Experts of a small language model: a softmax router, 469M tokens.
Below are experts of layer 4 (counted from 0) of a mixture-of-experts language model. Rows are named router (the router's row for the expert), gate (a neuron's input weights, with its number), up (a neuron's input weights, with its number), down (a neuron's output weights, with its number) and show model dimensions 0-191. Each number is 128 + 32 x the weight over its row's rms, rounded and kept within 0 to 255. Numbers have three digits each.
After each expert's rows: "mostly gets" lists some tokens that are sent to it at least half of the time; "raises" lists some tokens whose logits its average output raises strongly, later layers aside. This comes from a sample of Wikipedia text that the model never trained on.

# expert 26
router:116142102138190145138140048123125141136100070127163137127167092139136069109129135072068086090125061068132185139119061104102159163156137029205157111153147134142106117140135125127116201113117161118122136133081088094154097129101160104160109095137143104162131102079108087159163062101162134115154144149201100158151109144174087192120131128131149178146177184129113110154118136094128135129143149121113075126106115228113087147100130103140113175112109146111090179097155102109130153101173123111119154136135144104107122104161111149133138046141176097099153107113114057103079137115166134138
gate0:120203111075117138162114135165116106125219148188135106131190185095114149133105093107148171134138153106132123162093103140101124143115087130068135103130110122118106081150151127128092156153104131095146089130088123160062108148128160148127157167135090110149081147197155150137136082131092044154106136192144114121078093134075066156109111079187144093093149126094152109140097120138165125123136153096053141076118091122084112128074084089133117075158170065178178133083175108085109098148091125199111194123100108151108145104095167108124108085115145072100139154150157128133133164129132107161
up0:127075131119148112182124095121072139099137114169166123167105148113181105160170166082111096092145161144146109136148152097175099118157118104155126146109168134161111171137149126109208188168110140045146104174089110110148124094077094123156111105117102095122113168143090115087100128122143179049107142094150132105090127138147152128130133148140070057123174114145125128203203118107101129177142196133129150146130165200119158140136085157194228143147079187107130134149137155151135117133107072119146118089146187140139174107156090156121122086078089158146095118130081116133097147170134090133
down0:096046142120070184144127149107101110168132134160170085143164100123140106154174178114084116113097160198114094098177164147119181127166127068165132099152160178176124100091121158146105140128146125156164137118041133131151106095088195089175158119152122134126116131125080128117113101145107112083191194180178120150092119138133139087138124141124153098117172122119103101156163064096058142126115164116152128150146097125108089168161108184160109184128079111139135177120106127156136123125146093156112134204065127184061167134093116167146147111093158075114164100094196105124160125117113129125
mostly gets: " ", "201", "202", "199", "197", "198"
raises: "2", "4", "1", "200", "3", "5"

# expert 13
router:056196123177137111095138081084118102161126093152132118079128093153116164112100136097064082128166081086181119128121132105108158174162111064204148108149119103181106129151127115134089147142097153108137136100152113117116058145156218118093148116140176088088134130132101134135111030068068165094152168128188104147123139083107117151109095119186134160117124147146137153121132149091158131139139143114124095081182150138131084137078118127144148159107105136178125124123184122125160057184096098089123153163120167066064165094148115102142114111103188101105110197123134118121104125120168098124
gate0:114143144162117121125102132112134150164051148167115109096107131159158142090070055147187121164165138102100080115186132124126094115132102110128130187114114072097169188103182160140153130090147096151142098121142130151110042121123209127115120116063190104167101075129093078120116137091171076094157147101120141144147044079130133148142133120155074115183089099095086147141096144160165107120117142131132113127099168103151080122118091190103152159096176145143164114133095066087134114168145093130124118109074124102126151129117140030141091143110172129140122092120106136103143106055120138067
up0:120134140135047144105175110014100187144157147115115106123096175150148154121102147077151120098130105150114158078123136127155095133150115157145160158105190112160168128109105090159133142119156172109176105122161122179115113093121174102069146152127179108105090097110124148135083122127125081115083108135112115130074048163156131073069121078151138046169080176108143122147104113116141097111128194116116145120092112105102074113134120121163150148092172174145148135111159116105117112114136211173213165121097153099108116150136133132149142143106122161152078216150145078121099074170152121126
down0:147126152131162088187120096175156098096108108138177152183111181132110114123209104183145127139119070111123107155154119133150105099138187126106117129037122113090116166104179175101066082094108113100080098155207166111141105129094118153162099108131159082108183118125159127093119141139147143093081143083100101164134145181084157141122174141103110159133117065133119201106098169135069132160133118142114158084167147135110139132132152204173127068152110158122140058199098169140145113162128147147127097099113109077124139172121112123096130166115123079173101113126115186165071162173131134139
mostly gets: " he", " but", " she", " He", " they", " not"
raises: "200", " (", "202", "201", ",", " "

# expert 18
router:169157140109143125138085138116123121083102086159141157115149079134047132123083108130125119139099112083087062150166153067144123075121145027118132153098126117095154144127198168094079130133116187118102119139119212147099130123145079155121177150164084156159119127132146174144175126142137114145112203161175076108125130077143123093125145151135081120155135154076122089131113111168177111125097089154098117076116120089137100100196129098179145157117106119145163105065174090134116119119156191138168111140153096170127114117107127060141121118206157101143040105145127152152174136135167098155
gate0:148127107146136119154188168091088019160174124099094086093142181164123150119099124137122147137102112157068065165111166114077156141116161090139091152157096094126144119139157081146147115149125133116147128223102090090129078168098142076112200116126111114167073105094127129103097137166156069180072153150144130107137123095156128069099128108129092102093134158118148137155070102114075190139117150073118151102112103162150127120120145123113117154176124099155143182113055125177146100138128144148132173131088201125149091124100177101135150142097111096107144132060179169165149104117096166167
up0:129102128120132141122110091141135176097038134123107154136111093060180109086194094112065087126185131089180162073113093099133098092112120131110129088139095106099119149138116165150122150046139111090139098062066147205149085086141094201166137139188136121096115118163145084113179133128117155091191139082115126132150150076108163167128152108100148120165149065076127129095128154105174156138124059143196132114092169107083113148167094160134175156116153148148156125129187131123136152107141073145127094107165093094122164147108150086111105087130156115129100103158109134102165154150122140071
down0:134109148125081117112141123083166096085125125120129184118122135157060108122107163069148210142147118106120151092089159096105113116113113133122130119152056128115143158114065119087167134074125089113132193113129126091150140137098136101143218107133138047143089098181123110086104120109062128122112109097246112076096099134171134138140128084073182104129126121112130109125088118149131112127096088080113124159085110134142159105179149108192096150150156149188186154130187165113181123181131084182103198124149124097109168114109151110132118120103116146081087115077106093143107096150122169127
mostly gets: ");", "',", "),", " William", " James", " -"
raises: " ", " and", " the", " to"

# expert 37
router:066106111073078139118154142085136203125136128111059130070143168112104100116075090121135161132174149108105082132186180135111122103140055142112107085065120177116104107111113175140110117148060163129126076129027138127122097164149180140135164120142130116130098158106136161142180158143114120143137063133144079129125069107166116080116128123131147107148123180150087099139127092171150104142114072072100153086155201145103098167182131167146133131088137127150162131163203127201192156095135124067146140134141124148139143128127095093148111142090141119101119137172161187156123122068152131139
gate0:141095127145106157076106106157113137171059140127161089098111085105060113137136184098063151154120149120109155098157107155120081133125161139172150158122112131139096096030172087114176127134115166073160117136161172149111096125174162146104174102150069154157144119167130145178129142170095151138070175119206126192126106146192120124151203111118117178118142128146183142081134178067148125159127179138143177153087162118163104113132120185179096176109129145158141086108059111129082124118129127112082065164183147099124130120076135157155115147135177114112135118135174132111077112130129115142
up0:147179126081115117119152100158109146130124140157155112174153094158132114158149133110116113109158135096102146140152127138130189134140086052162112124131142147083129154073138134101131108137120103134162150137080162163132167116083111139136142146114138081176111139132073134129178125131164097112111134102183126149132115219145192107064158149130184181156186135122106155110129151104130130103112124134105115090108102083099083169168102155079152104135083113168169184071172091066180147158122122141189197139139074194142158118123175119135192158155100107101187131205120138094132126049073120057
down0:149086198119164174155153090087107151148159127121166120112125090127149124150199161084088118120160131061131111162116121105100090111151127094136159179155113120107073147112108124109095172179166073142139180146187141078098089144134166149104166144176113104122118144150131135169125131165121120090116157156122084159125160137146147137106172141042157107129136070113154126164166075124191047147119155118139210183160123149146117120147136143079067120124065156060152102135132121103093144145098039121143102168176144116120148090158122096080162167135213115097159105077136148109129120105136131139
mostly gets: " California", " York", " London", " Germany", " Italy", " China"
raises: ",", " and", " to", " that", " or", "."

# expert 23
router:154089105102076139127099137062093112132110114124102146170049112144155108170122122142169063081100165122164114066124135152114098176124070114108132118113138208118126161178111106134138120123138053117114154140145142146125081106139109117095126117099140148073119217134115113075121135140127077134120103094127120127095093173105173093122161183125057128078119114099206130126099143170113071099121131141142098060088134156168092063110130082113134113185089131118113120150140154148116137194085138148070166141134140114142141140076125172141128067144184104226149109097125136124109190149101130097
gate0:111071168106103132191181096116120126138127150161104174105090138185077109120132079154074103078127115153065137095149119140118088179130134068115111114173142139107102140184103142115122107134087097120090122097119101095079163088211125151089104162157093167122177188069104154194150200128066158051125143136133084131091089139088100122140138123127178094109132148116147168123144111090154095147169096145117102118091100093129189167137108180137075108131144130118150152161124097167127152181110114118188150121123104100158128077166106124092140105092097150162141157144108062158158095187151124178
up0:151174109112102135191160169130085156099122137100145141154131156147184161094166147108181118122166145072137168040146130128109154171154128078066090137099160072144118098156143103116126124118129125105135123096139093135094150142204192108132096113075090086113103120067201153143178138168044123078178165138134145087148157137112161095145127145149148117111148190087176178126072152116137133086146146107115127135169042118173192169082110142161096111066116167127130161128119130138105136148101118112176188115123125071155122119125113173101135078138126156121087160071152102153112155169134116139
down0:135106124157131118081126176118129079091170118124087138126158118130203114109158127144180117100091178174121118157081079069190140132205107191165099120063104141156129126164117106099136145148151089115071106144125155094140137050108117095172100108089154108124167140122098164089109128092150123180157160102158089091082099106103118098165093133141143132167120091153100124133098159087188173146053122101086118123160113230145111108159158122116106115166124164157110086092126184222142112133113148072103071165124156128121099100085131169128116118127112157168125113133122168089142147147075097103
mostly gets: " with", " for", " on", " from", " after", " been"
raises: " the", " ", " a", " this", " an", " its"

# expert 14
router:138089182151150112121121144148100158117148144133138090114129142117155135081112170119102121102165092142162195109082107132159091115148153139140160087120159124135133105110170135134193107126061165122093123131092092176140156085156087161210137079053097079148130104072163074062120084151120119114183172120106154136108115134146133160085103107114134169107120069134105161169129083114133155212155160206117144179085169081142126114128114151122084116147129137116188103040121113088130153074085132121101107101139175178112161145066143136134129112096112129149165112128100043101176121075143140140
gate0:121076174060118132053162123102078087118159150059140082147114119107061124184144103112185105151123115130113108102108111174131148121153114092092121170103100119092112104105136164119105151145089136112170151165137150151144067100104108147101138114160111096115129111119137150121112086096128144082140125139074056193113175155094052133119116160103110147128177111127172108132113109083114146095145170209147070127117169040115099089120174171144154131145109119149198122096133115127207123109146112160128121167123152116084115198080170203118176138131119108127144146068153088152139096165167122141
up0:092106178131135172172111138132147133123161153082160113114128099150134157115105098103138100092136136183195073080143141099128080130145086106168096130089119129148130092150084133092139133122061141074114127123098132201197162155095132142174128149162155092142164177158099141086093165123107057105124078157103175098132177145152108158149147094159081091157146156146109168121095074157162134102155101127074185154113203145098138097180097151187126146095094141141160088117197106134133065113100135105108101121190160144149150136124163114124079069151134173140131151149115136086061151119096204102
down0:121135129098084064142117122151177163126168122122148040116149157178169111126117118083076147137141132098183148144177124124181137098079082139070072086174128077164076139110100154100160175152127163068169124159071149137172138165097184148140155125118095084111142152179130157148134170123127218125128114115077122090197089200100108117115134055119125112128102129134115213107159099097085119143175164112124118152153115135134130154155106153129082144138131095183127132192125125147180189118125111092154105133138083112159153114183160147125079107100135064114134133118106113126169149153106156102
mostly gets: " You", " Los", " Win", " Tom", " El", " Em"
raises: " and", ",", "s", "-", "."

# expert 6
router:084078128137136137136112127176174191151107093110158106133097184130151118099122132101130151149075103135154113116158056159141067113119105129153160146164164128172178089131071156148177133084104139072144131146096070130148167094096143159213138138128177126172152073072109183101143104114164105137142095171124180133133100200214171086135149150151158113160165168087118133133102139108141159173154048136118144125127098137154115160113167143150150155149131150152092110082194170109101142073145178116104063138155088142070147131100162153146153087127119164128143145163162140145133153140065139081
gate0:139169125140133058101148133110107173182118134089130112134101149118146192140098140126098166125131167109117120140144153076141083169185149135127051118131120119125090124199124138160116185126160104083099104127125130165229161075113124121146103118148087158085103093097128116149126109077159120119156177123130087164111153124181134086050109081109124146124144130166110155185118187138120134134118096131101090112142098123149151120151102131153166076166124167128157146074191100071158139114145164147093099191142143150151160156125082124142156180095116204144037172121048070166135127124148165148
up0:130139140129082125101106172142142106130137067114102156133086175184065125151124064154162119077176104103165137129084140073064132110150107120109135147168139137163107145164069112130155142129123098200138125122180092115060147142138115137087126105106104168152214120178123132103134116154137103108109094120151151091151124148113137105125173096155179066147145131118103103153190120127125096184173123064156210144140131155081149142098133152015113099176134076089134120147168136144160097124110150120091185090140150076144114068116178172145113131150143072123195126161124131085123125147078107138
down0:137119081150104134144156130110115126138096094145149151102108171172066096139074092129092093195119169216041113149123138049125116134146136099124160163098138162146116089142118151103098111152118104118127150125150135135104113133099118138159140120114189121173165140134066118151165177138104090169087136158133071118159148158153141143175101135089136138135156106126128158193091133119165042146092159148140153124111110135105177170139068161130124072182067116159108085083110161129142109126143142156091106108075088162108143129143072145148092110098097140141073152118147090215164143187152170216
mostly gets: " Co", " Be", " Ro", " FW", " Ben", " TBD"
raises: " –", ",", ".", " ("

# expert 12
router:051160133094145076093164083153135101146145133131121098136084192115136141120169139152131124148101122088103163145120163152079166127128088133076132195118094107090126087107103123126153109154171039133107135101138155069131132190086161137118083160120131138075147173124129134202083134114113095115088107153121129138138191181088146165100174127073138085081106084120176168131151164150122063121116145126133140176155123114111134132114121122099152081123185056133127146206073126094114135170129095137132135122088145103138146130146163122109119162119144157103163212097130079204065128105107167063
gate0:070120140095166106082159123111149090180106120196167127124051108133127100152147158124124157206113095139174109151085126137139210088138138126052130160135105069198144141148121130133156176154096086151134136115171076111085143166051136187134149079143111106113135038126150088109183108114110168127123123133138090132137089083114183119158157064104126099161079107080159115124102146166134119164119138131137146092125178130137094164056155090091076113109136078080090096088143118100160117122138101132092105136109134127146104133100178125088133084158146115137107128122110184185132151169128090091
up0:143149146122141077137131118162127157085141091147083118085206184111125145144174127102055160184149094087091165119161159088197118126117171115093147125116079188110168166154122133119155131069152137116161153098174132123136118111159075087107099118098111172085079168166107105159138140120130161120210156167113155096080098144103121128101134079147061178127125149104104146095155164080150140120167080152153160095090114130116148130164131115049114131084136123127176141149066131194189096150101147112131146107126127102152131179100150151128133147113222142129134127139156071077188098077140135125
down0:130096150196125163083144133087124099114199087138115078134203157174171139047085095114119180142140100146091131109172166136103139123113133165134111076123150186143140134127204083114157131118157101089199130234065123172093128061088147099153159097090167130070150105158121099117105125116121075141135140157163074148115086100107111093088112092174143138184173133150117139163123106129136098118096143109098118100125116166157127132131155138087133153117141124161099178099166061116135082055135155135136159128100109113113133075119127117131126121114084143104129092139125127108134223156145086159
mostly gets: " used", " well", " known", " built", " use", " located"
raises: " ", ",", " and", " in", " (", " to"

# expert 31
router:133102145146164161087110133168158169156149154140123093119159210149100132139146118075172121101133098166109192162069075126108171123128130176110135123152111068125109160112104110129156158158166132139159156104137118117086058129076125120045139174139133117121140114131138125129078077151131136117096181123170082145117148100220093127177121133120151151145129144133081150157161171119137154181053170137083103147120113128092121117113153096186131167130191143101096111157086162174081135149125106124166051084136161174120068069101152149122148158137078092110140133127069150121133098153160153221
gate0:180101116161131114169144115092144171135061086126107125148159198108146092157159123091138150139102167108112177072103094152176180100105098082097128090175036079105149204143120083139133090119174095121149123105105151153111081134164109128089149139174157112071165109037153173187153159087131116119116146111088110144163145091075114117100138116100139097150145134118135193148121076101119143157074139202148153116109145090118175097156164121093115101115121100090077143096142140086066102164149136100105121144162085112082151126110103132185123160151101178108125118136175133152177139154098092164
up0:145109143125150148143148136161088189145147184137164143097129118115060138039126066128146149116198148115160141150132190127102165145116108110088105141098156165144098112105064149105187120150137091096118093128138137146189107118137092194120121093112105187103164099164118122150106130099130128112136155168113119089107120143133073115173196097124054173094089132133152126105110110162121125078126124122079185119214131149097084137118099045145159134142130162116138114120112139061157099160114152131121170168128166056150109080201102119159134101126152111148119137056057141158145142157170120079
down0:093138089119098112116123099130141129094105143122190130107148161131139128132126127154148169128080199152077141087159141164128040127124121116171120104116066075107167117149178167124091101108149134103168159152117156159123117085198069103177117067096182119089136097082086112153166191125061100061202155144154073156166091118097114104134160116085112135144165127180100081155181147074129151156178137141112139160079089140103091150148135135117116110141123062105145159085143144137113099160125075122142119104159120073069149150119141149122116119173132157140142217108117106161098080094097158114
mostly gets: "°N", " Coordinates", " Succeeded", "|---|---|---|---|---|\n", "|---|---|---|---|\n", "Scientific"
raises: ":", ",", " or", " ("

# expert 9
router:120141118118174054182096122105178097145189091103108083087127169149131122161128145127169128147115122145112102107105128184142148147096081094121103109151179159144075113184116137089086113155027112071115133083149163172149154124173143113130090128073110108188129167140137189171108094110131194193119198102148131153166130077121119170101090101085122090122125115121129182149100145094051131055136127126153110182177161102084114180086142145104124103115109152119103117076161112136107085177093118112155131108155116100179057145160163127092135107153125158068135133153093126106116111119149121136
gate0:192134104161168123136102061083129047163122166107134133075117081093124096118127083138200165098115168080168126156142114180174098125135178103119195113153100143128091105180111078176090103122115128127065109138112131084123193145096159120132169119077164111177150104163062146095109103079150152142141119145145118144121158087146109078121095135127131132121095121078148181155147119185137129069165166144128124110144185107144147125106187113083172073201110154146071161136156142177132132091134147097123111105130098131113077140144155084083163065105173121151098099108177135101117110153166110094
up0:112127110106135080140056120101213139159128206085166106172051130180125139101080092157162159100137162106154177131136125103107133160124101165090138163171093135159099087144109141171087094141064156112153156132152134146112181122121184186103104110097131103135122103155106159198151121140171144103096090108124127097115149133063198122125130128145130157163102148158132140101090154126170090047110088081109136165118124055174120122136160153174148107106125084071155157145131183131169142099151114154139100125107158158156074136137155103135093156117119185121132140149168040136167163178171124136
down0:133157119122095155115108118132177089108171132116058117097091196084125099166167176141114134111123146113150133156088127158106115126188144015155135113140147114167126128104108118110112114136114151154074149162089101126124165107175113132128069122093103068194170045078114072041117121066135151108158197145069101134106153159110078141106157111126090136104147114101116147107134135183099121195165143149056085137113133141124207137146090071124139123154168140148134147112094088088162101113105199121121086161139127199112132162098123129106132120095139105079117153084105122107160113122146133125
mostly gets: " \"", " (", " H", " T", " c", " p"
raises: "s", "S", " ", "W", "B", "R"

# expert 22
router:170162176119168159109148101092117110120155117183154120132075096115134087182135157153158103153157147122099105073185133090143102125133090119071119111130116127085095165128148158102126149133102072156118097128166116082099042121093147175104154123153144152099082148144158131194083125105108149109107122127079122161098077134101182134078173101114091050110131137144193071126118101114095158124185149146193127139140129091144140092192119115057077119184139131086146116198105099095172148183122107092165143144092146095145142145163091060090145187138140115158183102133120089125091110121076113111
gate0:151141103174092143134141139132112138132173123155120130143046128141082151070129150083144107095160131141151091151116109060132160142125092097133070109126131086100093179128141101149127105101124177127120152162189107140114088197165122145131108116137083089066100146188125177094082226149110074146089084132108162103132141134122111087114111133162172125092091107108182128082148122187092151206113150125107139160113159126047090122124120090127131149096122135123072195108167121104117127195147109138151161177200113090116130109092125150152121127143119193120151118181098085072096101099161144071
up0:101135094141164135140109086181152164144124151104178102109106113155107127130153163130124097059141142102097101145118140116112164093109114093129191125173068140103094091079146131139098085111153217115112146111136134157113109151178123108080069112117129160124167092149109084107148185189097111051134119133155133150151133139150163066144095130082164204103112080150155073117089054129130084120124120087110198109158113175087133157172076126159107089123105142201105159143192129097131125125159177180177172159127098091097124146095135173126132149180111103059170146141103141166077148143128127126
down0:101177125120127074108103143137195085166117122103127072165147144145052145145096147157158165146098040182182150162085142106132130158132172130103114119122128140120138139185135119097136183180161092095135139138027158095160083143102082141121123150107140128134153105165098115150087086097162122163104144087126116075155128114158152118097127155114173128121135084151098185145124149074133137214119127172191111139164139120076166160163146065135110117115160074101120140096146151137103098071109158166140081133193051146131081123132172085158100164104134102141134131173145153113069146123107138082
mostly gets: ".\n\n", " \"", " ==\n", " because", " received", " published"
raises: " the", " ", " a", " to", ",", " in"

# expert 20
router:065127096164082187147130108106212136139152132093155077164156131177049143198132168062108137160155138087115137167189116126116083087103092075128128154145127155090068118069113145165106117108121175119103080138146125131096082129123161133186154161160122159167130155174117155166163122137176144098161123141141116122140143160151105188169117156112180073157113178065159096120148056118169096121106143153176082171118095171201138133133130148097140102144127117120132156147183106122140158114158064144129098101145085202101097116149101155094128143145156161076127107119142128135098080122102116100
gate0:074096081188116140132101071222134145130150116096095122129109126088138188136137129142146167098110104162149158137177125120082097177127133117108193135148105117156102172106139135190178101163117084146098109115146136147162097167100136124171125188070109087077198160179100063124109113134129106131093142092103125126134141176118125106126113104086120148165133154132183113121140070150094099097130125073095117148083112097108086095158171111089160147187181127112086124213120152121064190163123099040073142176110128132154127099149082178117136110125141157131171138127105138170114146134127086083
up0:130167152077156134146164172103118136093087166133154174124138137104087110137157120133137117129148159142111081085103159149181150068108115171150099066145102113124125084143103166066130119130112166113135115129138124096107195085167067146082123113221149151182117079094143134107135136119095145095135136114155127122180111068117150125091170099130151133122112060092109160103090153130130127157168131191115112059124172170103130158114115116104115177117111102167198150035121147138209105106161134231158145113117107112093142177139135056098201115099097102152090130107135094114118127104161134121
down0:065118136136183148140067100183141160129103072109065087167112130112112151121164131121141123156143129174152147140166156098112110153120129127168148090159138092117157193138134120111168159157110104096112092142122160122171150126140168167109111156077080109101124150154090136127063029134103143135136108109170126091114130144119112141123110117048106146105123103143159088153096041124126116091135129175133187127065158146113141130105174157164154085163087143109110141109120192128081174178110115128154137183048148116093201200141124062098153109118143191174161164076122112159147149105141110086
mostly gets: ".\n\n", "==\n", " |\n\n", "==\n\n", "===\n\n", "===\n"
raises: "A", "The", "In", "-", "==", "==="

# expert 39
router:156156097144100164143121099143204139167140142113130097170141146168063134178129118092173082124157096070147143165136112139106147085089117106105174103182145188134094101081108165103110124172112136135129122091142173129092056112122148137139180116182147093160131136167128120139140098136200174112150138158169126147156180108174141175140096113121187098157097192122163120143122113126169157136101161158160033164180093187161140108051117147099157117180161133100123110149107123109115122161132067115146046140167127138121130123148161139099166127170151211111147122150083109108140074082145094150
gate0:121152164172102158088162119174143179138161164116176088120121168141072187147075137082099147134090144134119152123113119127191165113095108128101119154133106133144131130100124153084148155125104071150166164113162062198150112122149186065097098132139103148146125170134137106123120130141114130072113229130184078134162131115160174132153125139093080117086132100130141140103115156123097106080101143129070156152110073128139154111131079126144108096130088107112172107132060169149077082159125123078165103147092111161130144172083156170135141211177076126132173209143125141128132075173107109191
up0:121126121086140151172107070112105152135086139174137144148092087088122092133114045180150102154123119093117114095146143164108112156148117110126127169151150142083083181096137113166072099103150140080106121118046153108120157088116174131179118113127103148167151097174116169062125122147201104135145080165118125151085153100175108152066129099096139128089100126113123138113111098136168136103177127085129115131147138080177177060120111105171169083174173111119164118102131088149163135128066132172096136112147187160077160072094126107128125093119154147134127046130139090151170198053139115076
down0:078122095141120137088115099107113062188143133057200143083167104125113167117156099108126152129095164163146134140087123145138153194145137143118084103105117108095171140143084111156132113150156129165164139099087099157141187153119155143147117196074142141095165111140081073064115101138075110134133153100091135140106170137097142137126130137120148121130157071152092139108136062131086118153054144136190145115147155103116133132140104170076173090095101094156113181119109171176144116148142114113174147209081102142151139192106140166084068185181089115145128113138162077096160126132044144084
mostly gets: " |\n", ".\n\n", "\n", "\n\n", ")\n", "=="
raises: "-", "|", " ", "The", "In", "A"

# expert 4
router:180146101128114097065104164101097090134088094130143132148044057127094153163106146166160075095110159100140129168158140118122131168155141120117077121076110133120134193154124112132152114141145079117143140124161109122137032137160096158133164136135119111074145197130146139121175111098093116160129101095129094124165102138100171089108124141180112170096125094113211101110134081126129100128097106127125070081147143158091134094117171080149148138182094117176131167141204106100109143210064186131159142105132124099096182123112118102058133092130170142201077107110125174089136161125115135100
gate0:127098158145143185166130104119133119192138107083115157132160158103112064081173169081166127179114169090116194108078098071156137143074149157067097146091124163174132091128099104123129128109102121122153085144113157120095134119066177181093156153154155134167126135153092174076116145111128152138154142143148140142107160114124067135104091116131124126140114149169115159108136117129166189144103118144150164134108137130122148171129073104134137173097133130112190154110147155122162130110142140080081086121138046131149137157222083128176145142047143123092124140138096161104179084190031081091
up0:112185115078138125068132147081142115089163095130129082090099076115147036131135157109094105163132108131144122105149086189122117145137118093130127147126115140073115115146106138130116093147070120102147100117164139102094102106125152197101186203144086130121128159075139110116125112175138106115142193072145109069124138198165168146092112091108106106155162163092114093145131161176121074172138160121099033078138153141119132071107132111085181135130096110175149137123117113124105143076105093111170047146106160200119137096136134124141190091133090099112063111140142083157115179127143167161
down0:153215119102117129132122134119116174114138095098167119100101066125170104150097114129100109190148112136090144179139131137167132179130073113127103085134124159111116172147127170118107096151177119078145134100092108111089099137152121167139123168132078130137131164082149133146188083204131164125114199118142101172110137192081158116139138158125128110146153128085182116167138158160178108144127151147157086113142117139103098110169157127133130067156110094153156125050213083159154150049113136134115102143141173134093225087079185104174167093125150137177100109148073083113152167137154153134
mostly gets: " and", " or", " after", " which", " but", " in"
raises: " the", " ", " a", " an", " two", " one"

# expert 36
router:150168093138174077168116099139183167123174079135226126127178058139085132116114124072087123099137036105098139160104081157105142156117178036187183102133142115190125149179121139094091196129108151121138150091103127112182127101115146097132096078145139132153126105127125137142142076083136143145157149157182117160141144084185151190133124109134128176140182138109113089137136158094149154149111168106094061172132123162105126180083108149122164125099096127133079181082137122097111125096156120115100183165150157127099140088148140143161139081153162129121162119083135145106097103137174127150
gate0:164088146161128173092146173156093147180159125168119148089120112115112164121126097067131163148142157144134149124174127115163128121090098199106099129136134135084100060095062131113129116107181131092157096114196096112120113101159136095124095109108127106151094097086123158116086100162151120109092127053107108111139195136152090135167124154069109204144072050104201061081134142164114106156097131057103130069144135085125136139089167141120129055164116101142118140125146134151081133063124173139139117119142044093074150140105136116163119132125139107147181164168086093135133129111089171133
up0:145181145124115101155138087122174137158111115129128099119102161137147146088119126165146095124151204146153077188143161108136147083104142127143115092076144109078130118147219119129133110164076094126070164173155125142094119101125117142123153134170068135162166127149111031109116190075132100090182119206159150154149090124114140112087110097176139113126146192182100153163124147117164159086155133202140138103107127146134124150187144172159109168139144193131117136145128096130174100174163122117120152116109157158157060194131147187101172123130094126135034131138112133147135120188116076135
down0:128091156113121138140124186161119173110126159151102150133132151154159122147159121113125145150103167089109045149131116149094149152099195168134189119108090067123162117160141104108124081114107149133186180116123145130077171110105152153159108149219130169080070121140136112050166160152113106112131138140179113169146074156088144143129137127190142164127123133102101125136102123157174151169192070158109184126146174073114181099125183149103146125164161129103165100153078075183108052136142126164169143145166199112082114158102089122158066131093129131130137146171096135135181092129086125130
mostly gets: " ", "–", " (", "/", "_{", "("
raises: "4", "20", "3", "2", "1", "30"

# expert 3
router:024160092116139146064141157161177126081143128136122101108084116078127083180101167157132155153135129129124178165060146108139180136133073148087144169104076088169125125130068108139131145087169101169136135098155134107092168158127189099125092120162189104101079146121129159115073127169115143102117132133104145114153172166128175117067131104100133066087090131142214125128111151162152079065178124125154161154174133109119085097115120181137141115078134129134119122148130143103093124146144092161093179118084107115084113111101159103091140122178115096103181150110154089126073121143173169059
gate0:118171142096140137127132161112161118113086118162138146166193124134136045158144124165194102061120085135118121072090111134090174108090068160147140060090057108092104137145116117114156137065121132127168127076081116162153144167111186151114118125124127169140108138153099088153148152151099076137124120107202145141134145129147139102113110104107092158151120134170154128132154128080117111154133121177062168161130136060085139209098166118155114086077124140107133092174172200140076092165153178117143117107108102154103132128152153170121133143125168215117171154143138210096115095133165091109
up0:175063141140085092123148126125112082204160134139088115116072093172141103169118097109138143153179128089095149133184131090153096165136098152156160080135143111131114141195149164105133098129151162107083187177161158126073112180101125167166127150113111169102090100120179146141112123179080074139124107157077170132121129150142130117109107132125152148155117166133147140081083032140130163164147131100126157165125216149118160055190129144159110142161160143108155101104097134162125068135098096111110133084166150152112048160145200130134110143124104191158099106130177139125152132175166165149
down0:161098115137129100171114101157149151186095122119139117129159157079091124087152171124112162199140084071108124177095105125136086143100127115081142143120123122133088189149153151041161139146138137135132119103137185087096191098109062105106151126153124131115125095112129161124148122135100150099140191143119122128132149102138118122155115147080100145149182134162148180104162099137114129156136103196129090160139109144117156118029107151110163086143160154071158111082112155144148174108105143121114122163081110159151073059121158125090128122112086140130184217112134056165144074194105213074
mostly gets: " up", " well", " located", " down", " out", " number"
raises: " the", " to", " The", " In"